config = dict(
    experts_per_token=8,
    router_score='softmax',
    balance_bias=False,
    init_std_router=0.0365,
    optimizer='adam_variant',
    lr=0.000923,
    seq_len=512,
    train_tokens=327400000,
)
Below are experts of layer 5 (counted from 0) of a mixture-of-experts language model. Rows are named router (the router's row for the expert), gate (a neuron's input weights, with its number), up (a neuron's input weights, with its number), down (a neuron's output weights, with its number) and show model dimensions 0-255. Each number is 500 + 50 x the weight over its row's rms, rounded and kept within 0 to 999. Numbers have three digits each.
Before each expert's rows: "raises" lists some tokens whose logits its average output raises strongly, later layers aside. This comes from a sample of Wikipedia text that the model never trained on.

# expert 56
raises: "day", "in", "out"
router:458507468456482518595463527469550442513449482520525508550483455549503424579463483530434486516429539460533402496517529389532526456459538586460567437500534524452496545477486611457471529503493476533517498468523459424512559408470604447554464508470486523511543435508420536465571496567506397457640527411521431443528434557509430567567484473500478492557547547528502496539520545476496497530511515444499536507475450473554496480389421532505529489532475420492417504553535566522533508468460483562444492530531475501444496470517412492448516502539443509485475450544429431591563500546509474537547522400557492553469533450541490516535541465565596494521407337527539573568444437457589501642575489512425560415458532531586550526519577497423468510586453586569479594484558570440489418534523510
gate0:556474446500490522471536458460518541528489443462563499494508447496513483555565527518499403478573491529447470389550565487509443526529409489452490420480567545437484578524519474430551489614537499438460483498445365462559567528451406544480454492459467493515550511577544486572537557568532516402432440388491430498534483478427532607439486606502428444575478423470587478479468547517418519468572515548562469522400421361509508555562501413475534429530530430467460577515519577493543448518541425502505474475450502456595578524441505544397510508503518562529479395435481529461473545504463489437540488509512498490544479553552505522460546509425526511447480498482468403544527416499497473523597498538504508427485497455497478411583583562549520616546489487477558565558498551449490508416453494
up0:502460453501470518452588452524475541494439398507552534493530462544527446501562543532519404491612464523425541425519530544442456542510438525446526321450515541502500556528487467454513442570533464435561403493462380469549508573508450568491520531494541476476511530568537462570491597554554483454447440441511417532528445480501484538502505578477445494579402442508599439489504437478497478450476576558512481526465504475508575463565462438492429443447557424544526587521477550556520457527568448480566536437482492509607547456440538525420468550489431538582508384511503542461475527486503521534551474503490511425587523530515437526461492537411530512517485561478527328496477463439512490507547522548530442417513461465543522472477629586547501565548509492498611555562521506457455468429428514
down0:407541516456453500412478459508507506435503503474471532463564507529486493536479548458485477428525520529454497417530497479484502499401448439502529484515525508517408524544475381466546535476513643450532445482463532450528577514505527576431453566522533501547444473451414522496421572547502521588384458437595516572610501499510506444455515419508484460549497468497548482543535564571535435485463493500580489522571480464521432435506504525475513522399482547558506477571542389494524559453515436575491525558452507510475518572515468584383491539574544617514474571561458606485612552485522487408483541464556439528567480471446594443558573436477469514568429507581551479433425551459591483535493594491464499462534512378557460525478493507595505495459535549423530576534483423549559494517485501

# expert 116
raises: "p", "s", "es"
router:519458489506443543426486488410500506459517572511582508501462591493469483430495444476521412514436468430549420468453545448581486483459508576425548478415454570471559403470519573520418427541487461469459474496530548474504544469471569497505484486510419541479455448516481619397541510544480476480564554450559520405545481575554541478538403546475371547501542574481482592523567504518539546467538548457532320509470458530484533504433421593541529458498435388535557541518545573439432530462475470526493437560473492445475551501485472433597432465563549550435479510583452574449518477569445452471509574435545519461428434503455512548461573461476578489515420488575584547431510416507515483541512477504572526427481518493514546517519507519507531417488471502530495572459567522534432500576443492
gate0:539469462493472489545540443447501537544516525557563448508469470499563498480577513519508532523528454544408514466503498428579528533488465524550397533540464541450495437528491418475508509600452434519499538414524445354504511459532410496590468511498498572514560489544533506521542537503554567468491502492437470490517529501454549604434523498477426501521431419538530495497550559518395560477616516592589450518425349444535501548535513502528509467568579506481510550489511568469555453482446538494524472465388509511488610501493540459520395547520504589479461479402546541421502516518481401481435488541445500478500395563505516499451556448479467447446437396571424453527566421629466503545552433494449494550377488471519456435606478542478566547459481502497497550606538471515509459558431501
up0:531409428517404504482503470546465537557486573563617458465405506498515499446527496574562488530561441548433540532485451477527545559472495558455443477524470552505552464513441493443511418571447460517572488471521401388450526486532447464569473506494551507462500495495530478488509567525552576527490559441549396477557529483524535515469557507466405578504367423547637483539529458491500548559585525543586432537504391567524494471515439542503432436563577505529529562480517587519529456511465540505555529485373452559441638459514522450514406530516427608551460469492571549481510473511539493541483516505498449486579448546480497565406546495468492391514473466583462411464534449580517543499505464469449492500436487424510528508524466551478539545540485430537557564605503460528510410545451511
down0:368518578467542462536451444542547386519503465552487554430459445416498427563553557450487499502519550443518517528589501515401500489414494453591505485544525409440497522467581449523474472453615444541570589448554545554487482493513511472413459523511447477558538532475464387500455546591494467466473493533505467428533549526386546453572502491469493553539538514503583524584476514649545488532434563567595578544464499468574484491522478411456536477463436572534511468500500445537406567518457537592450451589497476485468594592471569529517443532504505576569452544568527589503544469443494492403457472511542500541509507418493497548486517404426481574394476548486531477449485477438521498471497470502551421493504446469518500506442454539504543474561496513426521497486491541571527436465510391

# expert 134
raises: "g", "p", "al"
router:479547544433503477538456564496462446516476428537459431569449543451443564580472436511557494532445456535522489559471460528544592467418527587529555490562452492504499414455518442504489476539475540494490572471501555474450499403492575394515521455410424550509510433468422479494535487423457488458594512490533506407516564512524493561596514404517481571529473598483459563526461405506551531557493448533476425519516464525528393437488469525448532498612483513457488467561504560420493552523448520519492461500513429386420510406566393521555454528525527498413537416442430534444507395523595493628548580467518465514600549485497516576580466481562535536546479476495503529603515469480555452577469487494435539476502483488480530560507614514506552380504456450447481532459545550443441489540527497
gate0:566545512534550493537504504400488497481477550513494473499502462383503524532563484473532496501542450547416483476469450490564520470543498584487433488482486516480499494550478440536498510638488532511489603500500429486502497465515402504583519466460507537472560520580521497533492479467468569478458484486444491501552472451451545584477469565488507467494500547538552401562551479439450489431604484532474521527451406440558497588563490506491573548534502413513533555480573531588502495450489536461523434443446474410488633574444516576415420535520490570500488538428541512410536539417426421544483468515449529540616504596490578595501519421550528502495468464455483447565542439587491437536544480457428502399322518438441443437545490605479528557522480533428478548562563516521540401429471515
up0:528551530509513446520491517424478562501412523581575514447528464382508537426551541504584491517551463526421491450472456545499491484559538600439456493513488553585480525553447482519498481589464566515593520518465379468478473485529443559525564493491568510425562487511555449535448505474513490514504536515494430503575402447512492518528512540465480553518429558586624456561486412434514453434543541540485487509484486567505530515552415522450485535466534412533558535433550537683511486502479553441533467449397460441489637545475539553389419564533444543567514467477530578482527549441513456589474482533462498497650526556501531573488468454525535460518471490446485423532506482556537547496473492490435488410391517429510482495433545573503455575512473481502567505562515474550507403413464495
down0:377504502476546498560501400621531454428485470525528503524504492442581435552482488473524469516487458534485482496584496455476464533478501444556530464542571553473572473509561484432493512441509563485466544577526578565478438450500521546433532520498522441489563526534442451480341580477550460575444475518525503502519475465430472513544508528483530519456511481478568463551416509548461545540500481518491510535481431451590423406474433427443483503480438605561601558528509434453433414495469553463469426538470478452538508520491483508437479482463513525492363566474505511579561485580451478444462589402556467479464568397458533490487461374471656425531498584496459482485501571464574411483510556563507559437469459486517469547477587473562534505425613561487444510500422503544521534544536555

# expert 65
raises: "in", "p", "ve"
router:472483501483495439431459402494498452471483513443548503504578439505446550530483465548482475530475550553532370519501534464535443476416544562458534449506492576469481584556503409420416475566464517459554481480557536397447519511482536508520462571447519414524427553433406449486562511572466563550443529367403440620519452611525446469587507418568543459559557489476421487493476443513496504566553551537493493522534489457523597506472508496557499419479475497477553508452498575471589511535495549555505513530494362555445491517510502471538435521506465575439570508539510515500559513562449465466547609468507592535419465602532471501498479493493456437457515476609494527425503472500595415525517464476543552514562526454598527502468522508385478510424574559479483556533558542473481440564439431
gate0:613582485475503536493536433513506489521540492471523500487484461472479563449556515559456458480541447509448459470454454504453412575520399404479467427466557559508408405586526443500380554602460500502405546475448522452482489520551437568492488496432529533454582540535546470561539544539424539526480475468445466498541499464454503573398515539503503469528468456485533405387400533535398500461561543538450460481389438491503512511572481452469566500481564466463487599421496536507631461479491525453477467488472465475493597539519603540439498574514522534551508473349523553530455493472521428451526479617513500575483451577552536508441483432523492575443554438501423453471563452528496505480522457588453496430472500489475437440491435507520524542438503606488430555565533558546528437452481520
up0:600547459521459448472522433548464526480542496484583546475508441490475589416531544547542460500533391516454466506442494552425431590512479459455489454465551587531483474545411468504446427537402537528544487545443482413418491523588526562440505488432591510436518513496533483555471528594460468564515553507520447489538490533489492473475513566553454476538392471497596402489424455514453501512504557506470446508480482582520536443553441483483515481475588428484542559431538558551666463512534514430499514471445476495523597506510608544413518567475492551579480464396582590606464568480538543525541449639533500510527450569534497525416492500498460547541624533521451432454550480443469568475477492561451472455568493436483534530406480511532479515507498552548498518588551462536500441480428508
down0:400402563500488487553492357594441444518511451464511544417507531566478440584488520421510455533517567421504476525518531498513552543544560463559556444536428484523512538488597554467469487348562467435541509448508550539563519442611520527503474545492503480499546478427461447523498544505546506502520479532475447472553475412483520590536439538494461461508499415561457480510392539671540422526427503567563438502487420434504480421478414450518523516459519580489568511520513523528460592545462532488440545502493493443498545517453475566506504512491567575577462571488545596489502478484562399496489460471533447519586508396409476481584545425484555545427510536504545451479545564485500482471507567550553495448475473480528436549507490503535446515523531501492413498394440437614541502578425494

# expert 129
raises: "in", "il", "it", "u"
router:456457473490486484528451453474404427445560524491607404489491545483484526519481508506431476513407524537470469473462409476491461492551516481534475423468534566473545578444589410461511598466442586455470509472547513501462470513602499580413468411512540453502536555462433507503527563546477446482499468488474524573536550544479472511519492430515517531566580471422502490519527584558526579436504574502477554535454454416545529436529446529564539537618444550495431588552505470472605435572485546547499408537518477404560443529563502488512447493388475446578412553494545564555493609569494501444525453469513490486553470447454549544528571495487542521553376508505480566447560523497481485505532490414524508537541538416581568505469510461552499458445453436520471612504487406502486429628453569
gate0:510533514431462545448522488529455460496514416422517479534526470459556491507545555446569527468545425574450504518469443540507532588483430514508525420578565565533477463491467484490474509516532515444389574519411497425471428515472478604528526487489539553525509445500597544483560566559457500497509436412470447486513483436419570532387479627539475562449495463545532461452538501502418543571522553562502517518439429445491469577489581427489442421527619547538407602486495539487577516532533471518516440555472491412468621426489449506486487573464512621556392480368540506529496510475388420507467502562493468476478531572550469441458552543529506451492498448527454475456582463581433451458559468528473480527441477472458393430496477524529494538527476554477518536571495527598523507535427441
up0:528540506441463547465502527560470448494451453475555529481569487501520486471550533461595467489530383558463529519484414582456545555512550520450520359539547580597491479493420528489468439502529542467513515538422444410453423513539546600501528498546579544483460465504583508503505529559478482505532548502537389506515467437480569435478465612481485570464421472535608459479492431492473486576498549484494482541473518549475505489493488485443392405452630479600453568493468555544599510513590508463565500503436479471465653383471484511474459550519462593599464439469521476560520483511468465570460511576461432482539492541550450453465529565491512441516553489586471451438582512508507510453475487584454433508476472475498414533442547581544435539520473553548572525577503484577488479510419418
down0:468546562528515530543438436496539492533521480573418591527422562442477461502514497498448542560512479539516426515524485496459527519467420470502535515545571472472527474481474537447500485443496500465579537478478532608582548533513493475467415606475483511624464461500482448559495544534520439572536495419524470565577487521458478593558488568451432446537526524497502410550395600559479456451467501429561473547517498404613496465538450424539520469497374514498503416447488437411466599552451496541396546499477454453461536534487465536467440571528617580442395543497526528489541433564424535438491542494542444586543424441545427493515445455449549472518450482573564563511453577494527438478502528561491507526460452383457426533488396505478429531541600501518546489472546501572497547474523444